{"d_expert": 128, "router_score": "softmax", "init_std_router": 0.023, "lr": 0.00867}
Below are experts of layer 2 (counted from 0) of a mixture-of-experts language model. Rows are named router (the router's row for the expert), gate (a neuron's input weights, with its number), up (a neuron's input weights, with its number) and show model dimensions 0-191. Each number is 200 + 20 x the weight over its row's rms, rounded and kept within 0 to 999.
After each expert's rows: "gets" lists some tokens that make up at least twice as much of what it gets as of all text; "mostly gets" lists some tokens that are sent to it at least half of the time. This comes from a sample of Wikipedia text that the model never trained on. Tokens count by the router's weight.

# expert 8
router,169,193,199,182,176,197,194,213,190,197,212,242,175,181,213,217,214,235,222,186,176,225,200,188,176,173,186,211,196,207,192,205,218,169,196,198,199,175,206,156,199,173,167,202,227,216,188,207,184,186,198,189,209,174,221,183,192,194,259,187,223,207,199,175,189,215,175,242,210,191,209,203,190,193,188,180,205,231,206,216,197,197,201,187,165,188,214,180,199,169,254,206,195,217,194,202,198,207,179,188,187,209,180,195,175,181,213,218,185,186,230,205,152,205,182,190,223,180,201,194,203,169,196,227,210,178,201,185,190,194,201,196,186,196,204,174,197,194,207,188,163,200,224,190,205,197,217,211,230,204,217,193,167,214,177,226,183,227,199,232,195,184,214,230,218,231,193,209,202,191,234,193,268,169,194,192,187,179,216,213,215,202,216,224,234,184,159,226,222,209,186,210
gate0,220,160,251,185,168,182,178,203,172,176,217,198,176,209,204,230,202,226,220,210,193,214,194,163,217,196,194,186,160,204,225,217,187,200,186,197,212,192,216,135,182,206,184,185,209,179,198,217,206,225,197,202,208,207,250,200,157,200,194,160,200,201,217,217,203,169,162,225,199,201,228,185,188,215,188,212,209,217,240,216,224,187,162,189,226,213,204,183,181,253,217,227,216,208,197,176,217,210,184,215,220,184,201,168,166,218,153,182,239,188,158,188,185,227,207,206,201,202,199,206,201,171,180,191,206,188,204,209,187,228,193,201,171,209,206,208,194,187,208,203,195,241,179,174,191,188,225,193,215,203,199,207,223,214,180,232,198,202,199,189,201,229,227,198,212,157,215,188,146,228,196,206,210,183,190,217,212,196,197,202,223,192,181,215,183,241,231,227,200,171,165,168
up0,210,204,208,218,204,207,194,191,210,206,225,179,200,195,203,191,185,178,171,222,205,192,195,194,208,165,223,184,215,176,189,167,200,208,242,214,181,206,186,232,203,218,208,207,197,205,185,213,221,228,174,183,184,206,201,204,190,193,171,196,199,221,208,220,164,192,193,204,207,182,192,211,236,193,202,178,199,190,245,194,222,174,192,199,221,197,224,195,202,209,185,186,204,215,205,212,173,201,217,191,171,175,204,143,187,181,218,178,214,209,190,186,180,213,175,231,182,204,184,224,201,219,186,226,200,214,187,193,207,193,209,219,213,190,202,245,206,197,189,197,208,179,166,189,201,166,207,224,213,206,215,191,197,218,207,186,167,215,189,224,199,216,199,188,190,214,203,216,232,159,175,186,208,215,225,167,179,199,192,197,167,170,189,150,146,196,207,193,206,216,201,201
gets: " not", " also", " years", " time", " would", " have"
mostly gets: " not", " have", " years", " would", " later", " also"

# expert 10
router,238,206,205,223,187,209,164,177,232,224,220,168,171,191,215,222,202,191,171,212,173,179,165,193,183,181,181,180,205,212,207,199,210,196,177,180,192,226,207,188,178,198,224,200,197,199,223,207,218,202,211,236,181,214,194,165,194,211,179,176,211,225,200,230,178,180,208,209,213,225,213,216,199,174,229,195,191,188,172,172,204,176,198,202,210,190,177,223,211,203,210,211,219,214,189,174,202,219,175,203,181,184,185,198,193,232,184,220,178,171,219,171,218,226,174,211,202,209,184,223,202,211,222,224,180,186,202,173,191,200,189,229,196,229,192,196,234,201,219,230,181,184,210,193,170,169,222,222,225,160,201,171,192,224,220,218,188,188,216,210,210,217,210,222,221,196,200,231,213,173,227,203,167,190,230,216,195,172,221,232,192,169,184,167,184,173,228,202,189,198,169,208
gate0,188,151,215,228,173,188,208,200,239,171,191,194,212,192,203,197,166,227,167,185,198,202,187,178,199,230,204,185,214,235,159,204,199,201,240,209,209,169,195,146,175,188,248,163,198,240,199,214,201,160,172,174,201,186,211,213,194,186,207,221,197,189,194,226,208,200,211,180,212,204,201,202,223,186,201,199,177,174,177,183,198,172,192,214,192,214,207,210,158,187,208,204,202,207,244,211,194,194,188,210,186,176,217,190,206,196,226,226,217,198,209,196,204,171,210,198,191,199,185,211,192,185,180,171,208,206,173,199,208,225,184,208,221,171,195,191,180,169,187,190,206,250,256,215,211,207,173,179,206,209,177,177,187,191,205,191,211,149,242,184,193,240,143,198,175,238,206,187,208,185,212,172,194,186,195,204,227,218,212,198,172,186,196,240,245,216,203,169,209,183,196,168
up0,192,251,203,201,189,202,236,193,213,184,199,188,204,205,196,215,185,195,167,242,198,202,208,218,218,184,177,201,250,197,206,197,190,196,180,211,205,191,210,161,236,198,194,174,229,193,189,194,186,157,114,191,222,193,203,227,189,231,192,170,160,224,200,211,203,217,172,196,196,200,161,206,214,200,205,200,223,186,173,185,188,201,187,164,241,184,224,197,255,211,229,200,162,195,217,253,209,209,185,197,217,208,207,243,225,198,206,216,231,197,195,198,219,200,199,198,159,206,205,234,190,216,189,199,189,194,200,168,205,236,254,202,194,201,204,224,177,219,192,191,173,179,165,191,190,185,253,178,201,183,200,222,220,211,215,217,217,283,227,229,200,218,199,211,200,245,185,186,221,184,174,255,186,187,190,203,220,240,197,217,199,205,176,179,207,193,219,187,226,182,203,196
gets: " the", ")", " a", "\n", ".", ".\n\n"
mostly gets: " .", " Design", " Secretary", " Mall", " Hotel", " ·"

# expert 6
router,218,206,238,227,162,184,194,182,205,221,206,168,186,193,222,228,208,163,178,194,183,188,188,237,201,204,174,189,179,209,214,208,182,216,178,179,184,231,183,194,207,166,204,232,180,220,165,200,183,183,195,152,178,217,216,232,208,243,189,212,202,217,222,230,203,214,205,199,211,215,198,207,206,166,226,191,200,193,227,183,181,196,232,201,222,198,199,217,179,195,196,165,231,211,213,240,198,219,204,164,175,212,185,216,199,195,186,219,196,202,236,198,186,178,238,197,216,198,177,183,217,229,195,194,184,187,179,169,206,220,145,227,198,223,194,176,196,218,205,211,183,195,201,228,208,163,209,236,215,166,221,177,194,213,217,206,213,206,170,203,215,219,185,179,189,194,219,218,182,214,194,188,227,173,220,229,181,180,218,161,218,185,227,188,185,212,231,211,210,204,234,210
gate0,191,201,201,223,215,185,212,190,192,158,217,188,227,201,201,195,196,169,188,172,210,207,234,224,186,225,233,164,220,179,260,225,230,216,209,200,174,218,216,188,205,185,208,135,127,139,196,216,219,178,201,166,201,206,169,191,227,217,209,198,229,186,182,207,208,216,216,200,195,202,181,199,215,195,207,188,235,189,214,216,226,214,209,193,191,236,224,204,191,171,149,214,200,192,217,191,197,197,215,219,220,214,217,213,205,210,158,208,220,184,198,180,197,199,178,210,207,189,190,210,225,179,249,221,205,190,167,182,199,162,173,189,193,218,203,213,210,172,190,204,189,211,207,198,207,189,226,232,196,202,185,183,207,203,191,230,172,193,240,182,194,192,218,239,183,197,161,221,162,229,224,197,187,205,236,185,191,207,203,209,221,192,198,187,196,219,184,186,200,170,178,193
up0,163,202,193,192,209,221,223,203,199,232,196,187,202,204,204,182,161,195,179,170,199,206,214,244,207,209,218,234,152,190,182,189,264,195,187,204,191,187,219,182,214,176,186,199,185,225,211,200,200,193,216,151,224,188,174,165,203,144,183,189,189,206,203,225,197,220,200,205,210,172,166,197,175,206,199,216,202,237,191,177,189,210,194,241,186,194,206,200,188,197,184,255,229,209,204,185,186,212,215,219,196,204,201,203,193,203,199,214,236,202,194,159,218,179,202,193,210,215,211,216,186,218,217,218,187,205,218,193,221,204,189,191,171,221,205,174,211,187,189,194,181,217,211,178,192,179,202,206,202,194,159,182,177,196,212,219,199,175,165,207,209,242,173,252,226,187,228,200,223,158,222,205,182,212,210,192,191,219,200,176,203,208,216,168,179,198,195,227,232,187,196,201
gets: "-", " and", "|", "–", " or", "/"
mostly gets: " and", "-", " &", "–", " or", "="

# expert 28
router,228,215,192,213,191,203,147,180,234,213,232,172,167,184,225,228,194,170,171,211,175,182,170,207,177,191,185,168,206,202,211,185,225,202,197,178,184,232,226,183,178,189,214,188,205,198,225,213,209,198,211,225,203,220,183,174,182,219,176,176,197,229,181,217,175,168,208,192,217,213,217,228,186,173,231,214,207,179,178,168,206,173,203,213,209,191,179,225,200,199,210,189,215,216,197,179,197,221,176,189,186,192,183,209,192,227,192,212,185,179,224,173,218,228,185,209,193,205,176,218,198,226,235,218,182,178,201,168,188,205,206,235,178,214,199,208,221,192,219,229,189,158,203,206,183,169,225,211,228,182,201,178,210,227,219,236,197,203,196,204,207,215,216,220,217,200,204,230,222,181,226,213,160,176,213,219,191,169,226,222,199,170,180,174,180,172,227,194,182,202,169,212
gate0,215,200,201,222,155,199,206,214,213,186,220,197,188,190,200,219,197,213,203,175,207,182,182,187,183,202,210,166,204,146,198,192,219,174,210,214,201,212,195,177,242,207,182,178,231,190,193,201,231,215,158,198,170,214,222,191,178,233,242,174,234,198,211,231,191,219,179,190,201,210,222,206,188,199,189,199,226,185,200,206,204,209,221,207,231,230,213,206,216,204,251,207,219,217,194,189,224,206,202,188,174,228,220,204,210,195,211,173,220,190,237,220,217,210,185,176,179,164,186,193,193,182,171,212,191,208,197,201,184,150,194,204,195,196,203,189,211,196,175,221,215,196,196,208,171,190,234,198,195,193,201,199,172,192,197,241,171,213,230,192,194,236,221,207,181,196,241,170,244,215,186,204,216,218,182,207,205,210,196,166,207,202,230,199,190,210,200,232,211,216,191,203
up0,158,190,188,178,215,233,206,201,239,221,181,172,163,206,199,194,204,207,192,192,193,199,216,170,193,182,202,233,168,207,207,173,227,209,195,203,188,191,190,174,185,190,222,201,207,217,187,202,186,160,203,219,169,198,187,192,206,196,190,197,173,206,217,233,216,212,192,179,208,198,217,205,226,204,194,173,202,216,176,211,195,211,206,176,212,223,215,205,194,222,209,177,194,225,174,248,202,195,213,219,193,229,210,167,185,222,221,206,178,201,224,195,183,222,202,230,171,218,197,183,191,169,214,184,196,213,182,208,209,161,188,204,187,239,201,159,196,192,177,192,171,210,214,210,177,193,194,206,218,186,190,188,208,190,192,218,227,172,185,190,209,207,186,176,219,185,165,204,160,227,198,199,179,184,185,224,213,225,198,203,165,192,220,202,240,207,175,209,242,211,204,231
gets: "'s", ".", " ", " his", "'", " its"
mostly gets: "'s", " its", " his", " their", " her", " His"

# expert 15
router,214,209,203,231,204,201,186,167,245,193,231,206,160,194,202,215,207,220,190,207,181,181,207,200,182,220,208,182,209,214,211,183,194,221,201,176,172,232,202,198,197,197,228,204,208,184,229,202,203,198,217,238,197,216,199,176,199,199,179,185,206,237,188,220,188,209,238,203,215,232,204,221,218,176,216,186,207,157,208,164,206,180,195,182,209,177,179,218,217,211,197,221,219,190,220,178,179,211,192,233,195,226,191,213,175,232,170,226,190,189,215,170,222,196,170,228,208,207,174,238,203,213,181,233,173,183,168,187,193,196,174,207,198,224,190,214,217,234,209,206,223,210,200,209,205,176,192,223,215,189,211,203,200,230,222,191,224,191,218,205,211,194,201,209,222,202,161,201,241,186,193,172,165,207,220,203,214,165,218,227,220,171,182,185,167,192,224,214,179,213,199,184
gate1,187,197,205,192,196,181,173,196,181,181,190,221,169,196,205,210,213,212,231,205,196,204,203,177,196,196,203,213,218,204,225,202,157,211,208,194,177,227,176,189,206,163,215,220,207,209,223,184,228,220,199,161,198,188,216,192,169,198,192,183,176,191,174,207,194,193,209,239,187,219,187,198,178,205,195,190,180,200,177,185,212,191,242,209,171,218,191,189,183,225,198,208,181,193,198,249,189,195,206,244,180,157,195,179,210,188,228,214,217,213,174,192,159,218,185,229,190,214,188,192,205,223,257,200,208,214,206,199,214,197,204,232,214,180,197,216,211,252,194,187,203,211,143,251,190,162,186,183,197,204,180,186,197,183,185,187,206,222,191,207,207,191,186,167,200,221,234,210,173,210,213,145,192,205,185,156,195,182,215,213,207,173,198,167,213,186,211,207,193,195,198,212
up1,165,194,176,197,199,246,175,184,172,219,207,196,208,205,201,205,191,208,196,188,199,191,237,191,171,184,198,192,184,218,218,215,193,228,194,183,207,157,211,197,166,231,252,221,217,197,181,198,202,168,160,197,192,226,162,213,224,239,193,216,223,168,190,212,202,185,206,207,199,182,184,207,219,210,203,208,208,187,168,195,182,182,240,192,207,208,211,184,185,197,189,190,192,210,194,172,228,208,179,240,195,199,211,240,182,193,201,223,235,196,173,181,182,212,231,190,178,173,202,153,178,217,203,195,212,216,197,197,160,188,187,189,199,190,203,169,181,197,185,198,209,157,198,166,205,174,221,202,197,184,212,188,200,194,194,218,146,203,228,183,190,203,195,169,183,212,189,202,176,207,199,216,221,213,158,214,234,190,207,204,187,195,200,213,205,178,181,171,219,208,212,205
gets: " (", ":", "C", "B", "D", "L"
mostly gets: "C", "L", "G", "B", "-T", "BC"

# expert 25
router,232,215,205,220,186,216,164,173,223,222,232,168,166,188,218,227,192,197,171,208,173,179,166,198,187,187,171,181,210,207,205,204,215,198,188,182,190,230,210,185,188,199,223,191,197,202,230,207,216,213,205,232,183,210,195,167,189,202,169,171,209,231,203,225,174,173,206,207,216,228,214,216,201,179,233,202,205,184,161,175,202,176,200,190,204,193,174,236,208,205,215,197,226,211,197,177,213,210,186,197,179,182,178,204,198,230,196,223,179,170,212,170,215,222,181,205,203,205,183,216,208,211,227,217,173,177,193,173,201,199,188,224,175,220,192,204,228,199,220,219,180,178,198,199,171,169,224,221,227,162,200,180,195,231,223,220,201,200,198,202,212,219,220,230,218,203,194,233,205,173,229,201,169,191,224,221,194,177,222,233,199,169,184,171,183,174,230,208,183,208,167,206
gate0,162,185,189,191,189,191,211,195,221,215,184,215,223,197,197,222,198,171,203,227,206,201,149,194,228,179,205,241,140,201,177,204,220,234,224,194,225,214,140,226,202,209,203,176,203,231,209,208,196,207,182,196,191,172,213,208,195,221,193,201,197,203,223,185,204,182,208,192,197,219,169,201,202,192,200,209,179,204,195,198,190,170,145,234,182,164,197,207,210,222,203,217,167,209,225,209,201,184,229,211,223,160,226,195,222,146,198,230,232,222,192,217,193,178,159,204,218,211,208,248,192,199,242,205,205,199,199,213,216,233,170,191,220,199,209,198,209,236,209,205,185,175,223,227,182,197,243,208,194,214,223,211,188,215,182,209,146,185,171,162,213,222,236,187,202,171,205,183,231,207,173,219,172,183,188,206,210,221,195,185,203,167,207,181,220,183,226,182,213,156,223,197
up0,170,221,189,222,209,255,152,187,193,153,180,185,215,204,203,224,219,199,183,187,189,198,160,188,211,198,197,163,204,191,220,212,228,166,214,208,225,207,181,234,247,208,211,183,215,208,194,194,203,199,186,151,190,220,197,185,184,221,189,184,154,207,217,192,213,219,253,226,199,215,221,198,184,198,208,211,165,187,178,187,205,205,203,214,219,203,210,186,155,222,202,218,197,182,198,210,170,207,234,192,198,216,203,161,194,232,215,184,158,219,188,166,214,191,194,208,191,214,197,151,178,202,197,180,198,190,182,210,219,191,170,191,215,204,207,219,200,215,201,198,174,218,184,198,214,198,197,175,195,217,151,171,196,181,197,177,188,182,203,206,194,193,164,184,172,201,151,219,180,192,176,205,206,149,167,200,246,166,187,215,235,172,202,168,202,197,189,175,227,185,182,210
gets: " ", ",", ".", ")", " it", " be"
mostly gets: "idae", " Colombia", "ensis", "}", " Cur", " compared"

# expert 19
router,240,211,208,229,190,201,157,173,227,225,236,167,164,179,216,230,185,191,172,212,173,175,171,185,171,190,180,179,211,204,197,206,205,189,189,180,191,213,201,179,190,204,207,192,189,206,217,202,221,215,196,235,184,222,190,157,204,209,178,173,203,232,203,226,182,194,188,204,221,218,228,214,183,180,227,191,205,186,171,173,194,176,203,189,202,181,180,228,214,197,212,206,224,227,190,180,206,202,180,199,168,181,182,191,186,218,202,218,188,172,225,182,208,228,181,212,199,193,181,211,199,212,221,224,182,191,185,186,205,215,215,228,174,221,191,196,223,209,221,208,186,168,214,212,160,185,225,223,230,164,214,164,202,241,227,215,181,179,219,195,212,203,206,219,215,211,206,237,206,183,225,199,160,197,218,215,195,187,232,242,200,164,187,179,170,172,228,199,177,223,166,206
gate0,179,169,208,211,183,198,163,237,189,199,213,222,194,214,198,194,201,210,204,256,214,206,212,216,175,166,220,194,186,219,180,175,162,210,207,194,213,212,150,169,164,215,160,202,185,173,217,202,171,176,222,178,173,188,212,205,202,201,214,207,165,228,195,216,220,192,205,156,212,237,209,194,202,204,208,207,180,186,231,219,191,198,197,184,194,219,219,191,201,182,210,208,210,186,208,216,168,200,183,232,226,252,190,179,231,230,173,184,198,200,180,214,184,175,220,183,197,210,202,215,180,191,178,196,189,229,183,201,182,179,213,196,199,204,209,209,180,188,197,200,204,206,189,180,187,181,209,197,200,235,179,210,207,154,201,198,228,198,188,196,195,214,187,201,181,236,207,194,167,213,184,206,203,203,219,225,204,175,206,207,222,170,187,177,203,149,202,198,162,183,226,249
up0,197,186,159,175,204,194,200,228,227,229,182,194,211,198,207,192,234,135,212,188,203,220,186,225,223,223,201,216,210,192,174,208,226,198,199,210,212,205,245,196,237,220,196,244,232,203,210,214,226,188,203,197,202,214,224,225,244,204,184,210,188,181,206,222,228,189,177,178,205,199,182,204,212,191,193,185,192,218,200,202,200,198,212,207,231,184,209,190,186,207,161,215,217,209,168,181,217,215,198,183,186,188,210,181,209,177,223,149,190,212,222,214,183,189,197,195,157,187,211,233,181,203,200,205,195,195,188,238,170,206,196,191,229,179,193,167,199,186,181,193,207,190,198,209,182,195,196,219,207,205,212,195,211,174,215,220,235,207,209,224,195,169,151,228,207,203,197,197,247,232,214,205,219,210,178,179,229,171,191,183,203,205,181,192,220,226,150,208,179,230,218,214
gets: " the", " a", " The", " an", ".\n\n", " this"
mostly gets: " a", " Wisconsin", " what", " –\n", " The", " could"

# expert 23
router,211,245,232,237,236,221,200,242,207,220,198,206,224,189,211,185,218,191,180,172,196,182,213,193,183,164,177,213,224,226,218,216,194,172,176,215,184,220,180,232,236,171,229,196,190,163,211,207,217,171,190,198,225,182,176,223,240,199,190,246,216,214,185,201,214,228,197,221,204,187,186,210,224,202,217,240,222,200,213,185,243,191,164,202,222,232,196,210,199,193,235,205,163,209,221,175,223,216,189,208,230,167,202,172,217,212,156,215,215,186,178,204,205,208,191,173,216,172,225,184,232,207,176,184,189,237,170,208,203,180,218,212,213,201,196,217,200,210,198,215,213,212,166,208,187,173,200,210,194,175,179,202,191,213,213,193,230,215,240,203,204,196,177,168,211,199,191,210,196,219,163,224,239,209,203,228,189,206,207,172,216,176,190,193,206,224,192,182,230,179,239,201
gate0,215,194,199,239,177,200,221,228,201,182,183,183,207,208,204,202,205,149,187,195,194,202,210,210,213,192,185,155,201,199,196,186,220,215,199,201,241,239,203,191,189,194,191,186,185,206,212,212,194,194,213,206,166,234,181,173,180,193,212,204,170,201,199,224,204,222,200,195,187,211,153,189,199,198,207,205,161,247,225,214,194,209,205,232,204,171,222,213,182,198,188,217,194,199,181,221,186,200,206,196,203,201,202,216,194,194,204,204,157,189,224,209,190,227,190,233,175,218,193,212,240,179,203,223,210,199,183,214,172,166,206,239,193,222,195,198,194,199,206,211,200,182,156,218,208,200,204,206,193,193,223,190,186,203,202,172,160,168,226,177,200,200,191,193,269,195,190,214,197,246,236,204,172,196,208,236,153,215,198,176,192,196,159,201,218,178,217,172,200,166,186,190
up0,177,183,202,218,175,191,217,194,168,220,200,194,235,201,202,186,184,169,188,179,201,211,222,242,185,164,242,195,235,201,200,247,237,215,187,189,200,195,198,234,200,206,203,190,178,223,228,202,216,174,229,161,223,201,169,207,196,210,199,206,221,163,217,163,202,186,214,199,187,197,162,203,157,212,197,210,196,195,227,181,186,231,231,196,198,187,201,198,182,188,233,233,228,196,185,210,193,207,180,214,225,155,208,211,226,202,187,180,220,204,166,161,234,221,203,215,179,165,199,193,212,200,204,205,200,228,171,212,214,198,159,190,224,208,201,180,208,205,179,200,174,183,199,240,184,179,193,216,205,210,167,197,193,190,206,179,210,214,188,170,197,222,221,258,193,157,202,203,221,222,221,224,222,179,191,196,165,185,189,191,199,203,230,232,209,191,177,207,201,218,207,182
gets: "1", "2", "-", "0", "3", "4"
mostly gets: "′", "1", "11", "83", ";\n\n", "13"

# expert 16
router,212,191,221,201,205,207,169,224,208,202,222,175,197,195,206,211,160,218,186,190,208,182,177,206,189,222,204,168,204,228,172,205,233,199,188,194,220,226,247,215,189,165,209,205,166,224,193,212,191,212,201,199,188,232,233,189,213,204,243,193,242,191,174,176,185,221,212,223,213,217,197,213,213,180,211,173,211,166,184,191,182,188,202,239,210,177,183,206,184,230,189,211,212,201,238,208,191,220,183,208,183,203,201,175,220,229,209,180,182,207,215,184,165,228,215,209,225,175,167,227,225,190,232,243,184,200,183,212,211,181,211,221,204,232,194,228,168,208,168,218,190,210,226,189,210,192,164,198,211,171,218,181,172,211,201,175,207,185,200,206,201,227,191,209,170,191,231,204,186,240,215,204,202,196,223,215,236,184,208,222,202,207,211,204,186,203,217,211,203,212,205,180
gate0,197,204,198,193,205,192,224,218,217,177,185,195,215,197,197,211,169,206,202,186,191,203,184,173,191,191,223,201,186,231,198,207,171,225,203,207,196,190,190,212,228,205,159,189,197,210,202,198,194,243,253,204,218,191,222,234,197,247,203,199,196,194,192,197,205,162,179,233,204,194,194,193,176,187,202,219,214,191,191,193,199,182,194,223,170,181,165,198,190,199,242,191,223,185,169,238,218,195,204,254,200,217,221,193,180,220,192,209,219,221,195,220,185,219,200,188,185,187,191,174,175,175,222,201,209,215,214,209,183,202,228,172,244,167,213,220,199,198,205,194,183,211,171,204,232,214,173,205,209,229,200,188,152,192,200,209,188,163,225,201,188,214,181,182,198,172,194,210,252,167,216,228,194,246,183,214,195,216,195,173,207,219,240,195,217,192,181,198,250,201,206,191
up0,186,179,158,174,218,203,224,200,170,206,181,219,198,201,199,195,218,199,173,175,199,201,172,196,204,193,184,216,216,184,209,237,222,166,191,190,154,166,165,189,218,179,215,174,189,195,158,190,236,194,216,212,219,214,199,234,206,212,196,187,239,194,177,196,198,212,213,218,197,201,175,191,172,189,203,180,230,174,183,200,217,192,185,186,188,198,217,200,172,243,233,215,217,182,191,195,182,193,210,237,233,214,191,227,198,188,228,200,237,224,240,198,180,184,205,194,193,163,208,203,222,204,190,190,201,197,209,175,186,188,216,187,196,167,201,192,214,251,195,214,190,189,183,223,250,210,202,167,205,172,166,184,175,187,199,221,170,207,202,208,202,190,190,211,241,204,174,204,228,197,195,195,232,206,176,203,219,216,197,186,227,193,192,207,209,204,210,132,193,246,177,199
gets: " |", ";", " –", " -", " —", ":"
mostly gets: " |", " –", " —", " -", " —;", ";"

# expert 12
router,229,175,218,204,187,230,211,190,230,195,220,176,186,189,203,215,196,207,189,219,198,190,158,204,191,205,173,209,196,195,198,216,229,196,177,177,214,225,206,203,189,204,237,203,213,221,218,215,204,226,185,219,196,207,172,189,180,180,172,205,203,218,196,208,169,180,209,208,204,209,226,205,173,173,235,202,218,193,183,181,182,173,220,213,205,193,206,234,200,202,233,191,206,189,224,196,200,215,186,179,186,196,186,190,183,239,225,194,200,195,217,172,226,215,193,185,195,179,181,195,199,219,245,221,177,189,204,193,166,194,176,211,186,207,196,197,232,208,213,213,194,162,203,192,158,193,229,209,222,174,205,190,188,222,218,214,204,215,183,209,222,209,212,212,203,201,200,223,175,199,207,180,165,194,219,194,227,163,220,225,178,197,184,174,190,202,245,220,178,202,197,188
gate0,195,169,210,196,190,199,221,222,215,180,181,206,222,200,196,203,245,177,191,257,205,209,221,202,213,232,197,211,157,226,196,165,171,203,226,195,219,186,203,177,149,205,210,210,177,216,193,212,180,197,163,258,194,195,194,207,214,174,205,177,214,211,180,186,216,198,166,212,203,207,203,189,204,209,195,221,229,206,181,188,219,197,191,187,197,171,194,203,174,195,225,223,203,182,202,202,205,215,180,212,205,173,207,193,213,176,212,222,239,185,163,178,204,184,178,193,226,191,195,207,191,237,190,182,198,190,170,211,208,185,221,185,203,211,197,201,206,182,180,203,180,221,167,181,211,201,211,194,204,170,221,196,198,194,208,243,239,212,234,211,186,210,189,170,232,242,212,189,234,202,176,220,184,237,203,197,246,197,200,148,177,186,189,206,213,184,201,260,179,228,218,195
up0,200,206,225,209,209,187,210,211,200,211,184,205,217,200,214,195,185,176,207,178,209,216,191,249,225,224,242,190,212,204,194,221,196,190,187,214,179,195,228,144,219,160,231,169,204,243,229,195,194,236,215,203,180,242,193,197,160,201,198,181,221,206,212,227,218,214,192,209,202,190,166,199,220,217,210,203,215,214,216,186,192,193,176,197,210,240,174,187,203,195,188,210,206,191,222,226,178,202,197,190,216,208,210,189,155,194,220,167,218,197,217,181,230,221,190,196,193,207,193,220,193,181,190,225,180,206,161,205,179,204,170,150,215,148,208,214,206,237,197,202,209,210,221,211,207,187,247,230,211,183,160,231,202,193,209,203,219,227,208,198,208,206,191,177,209,156,201,198,174,202,192,178,219,235,196,220,222,187,203,192,223,199,177,219,204,207,202,201,219,194,195,207
gets: ",", " (", "),", "\",", ".,", " K"
mostly gets: ",", "),", "\",", ".,", ",\"", " ,"

# expert 13
router,235,208,198,223,185,213,164,174,226,225,231,166,173,188,222,230,191,191,168,209,173,176,168,199,180,191,182,183,210,212,207,212,209,193,182,178,186,227,212,194,182,194,218,197,200,209,231,210,215,212,209,231,187,212,194,166,188,211,172,171,213,231,203,223,174,179,208,203,219,228,220,220,196,175,234,199,205,188,173,170,204,171,200,198,206,189,177,230,212,199,212,201,223,222,200,178,210,222,179,192,178,180,185,203,191,228,197,216,182,173,219,173,215,218,181,202,200,202,179,210,204,214,222,226,177,176,204,171,194,193,194,228,181,213,195,206,230,196,220,223,186,178,203,200,171,174,219,221,227,168,212,177,196,231,226,215,189,198,204,198,216,208,217,220,223,202,205,233,207,169,226,201,171,191,227,219,193,171,227,231,196,167,180,171,183,175,229,209,179,205,165,205
gate0,177,169,204,158,183,182,229,203,230,210,202,214,207,217,195,209,235,233,209,179,205,225,223,174,210,170,224,180,200,170,210,150,175,199,214,199,212,234,147,219,210,200,177,199,216,208,205,210,195,199,195,199,230,188,230,207,179,168,213,187,205,155,180,191,190,233,187,186,216,197,188,195,213,194,212,202,189,197,183,219,196,223,222,172,217,200,195,191,222,178,192,174,211,200,191,193,221,204,194,189,201,206,196,183,210,208,191,183,182,199,192,179,238,162,172,230,247,228,201,206,186,207,206,193,197,191,210,188,157,160,158,160,207,206,190,184,197,219,184,201,207,266,189,253,182,226,188,186,197,200,194,179,221,178,190,219,193,172,191,182,201,176,162,207,219,199,195,190,176,216,246,208,203,194,171,217,224,212,193,176,176,213,218,199,209,199,217,186,181,184,210,201
up0,206,205,184,207,190,155,180,204,206,168,222,191,221,206,203,191,189,210,213,216,216,220,203,233,203,240,205,186,237,168,187,197,203,196,195,212,244,200,172,170,183,186,134,185,178,194,201,214,228,229,196,228,211,196,187,185,182,183,169,201,193,222,180,171,211,241,226,212,203,188,221,202,209,188,201,175,182,225,199,179,186,195,266,162,236,205,167,199,160,180,190,157,185,195,229,199,196,193,213,202,196,209,228,226,203,210,197,163,196,211,178,224,221,206,174,169,235,199,203,229,180,207,204,189,200,201,158,192,132,205,250,201,175,198,208,191,178,241,178,202,202,185,183,211,218,185,188,208,194,199,212,202,183,185,220,204,173,221,202,191,186,220,159,209,207,181,221,219,220,177,209,212,182,198,197,177,179,219,184,204,175,198,175,181,191,170,194,187,206,194,181,239
gets: " ", ")\n", "189", "==\n", "198", " is"
mostly gets: " Philadelphia", "189", " artist", " chairman", " −", " cultural"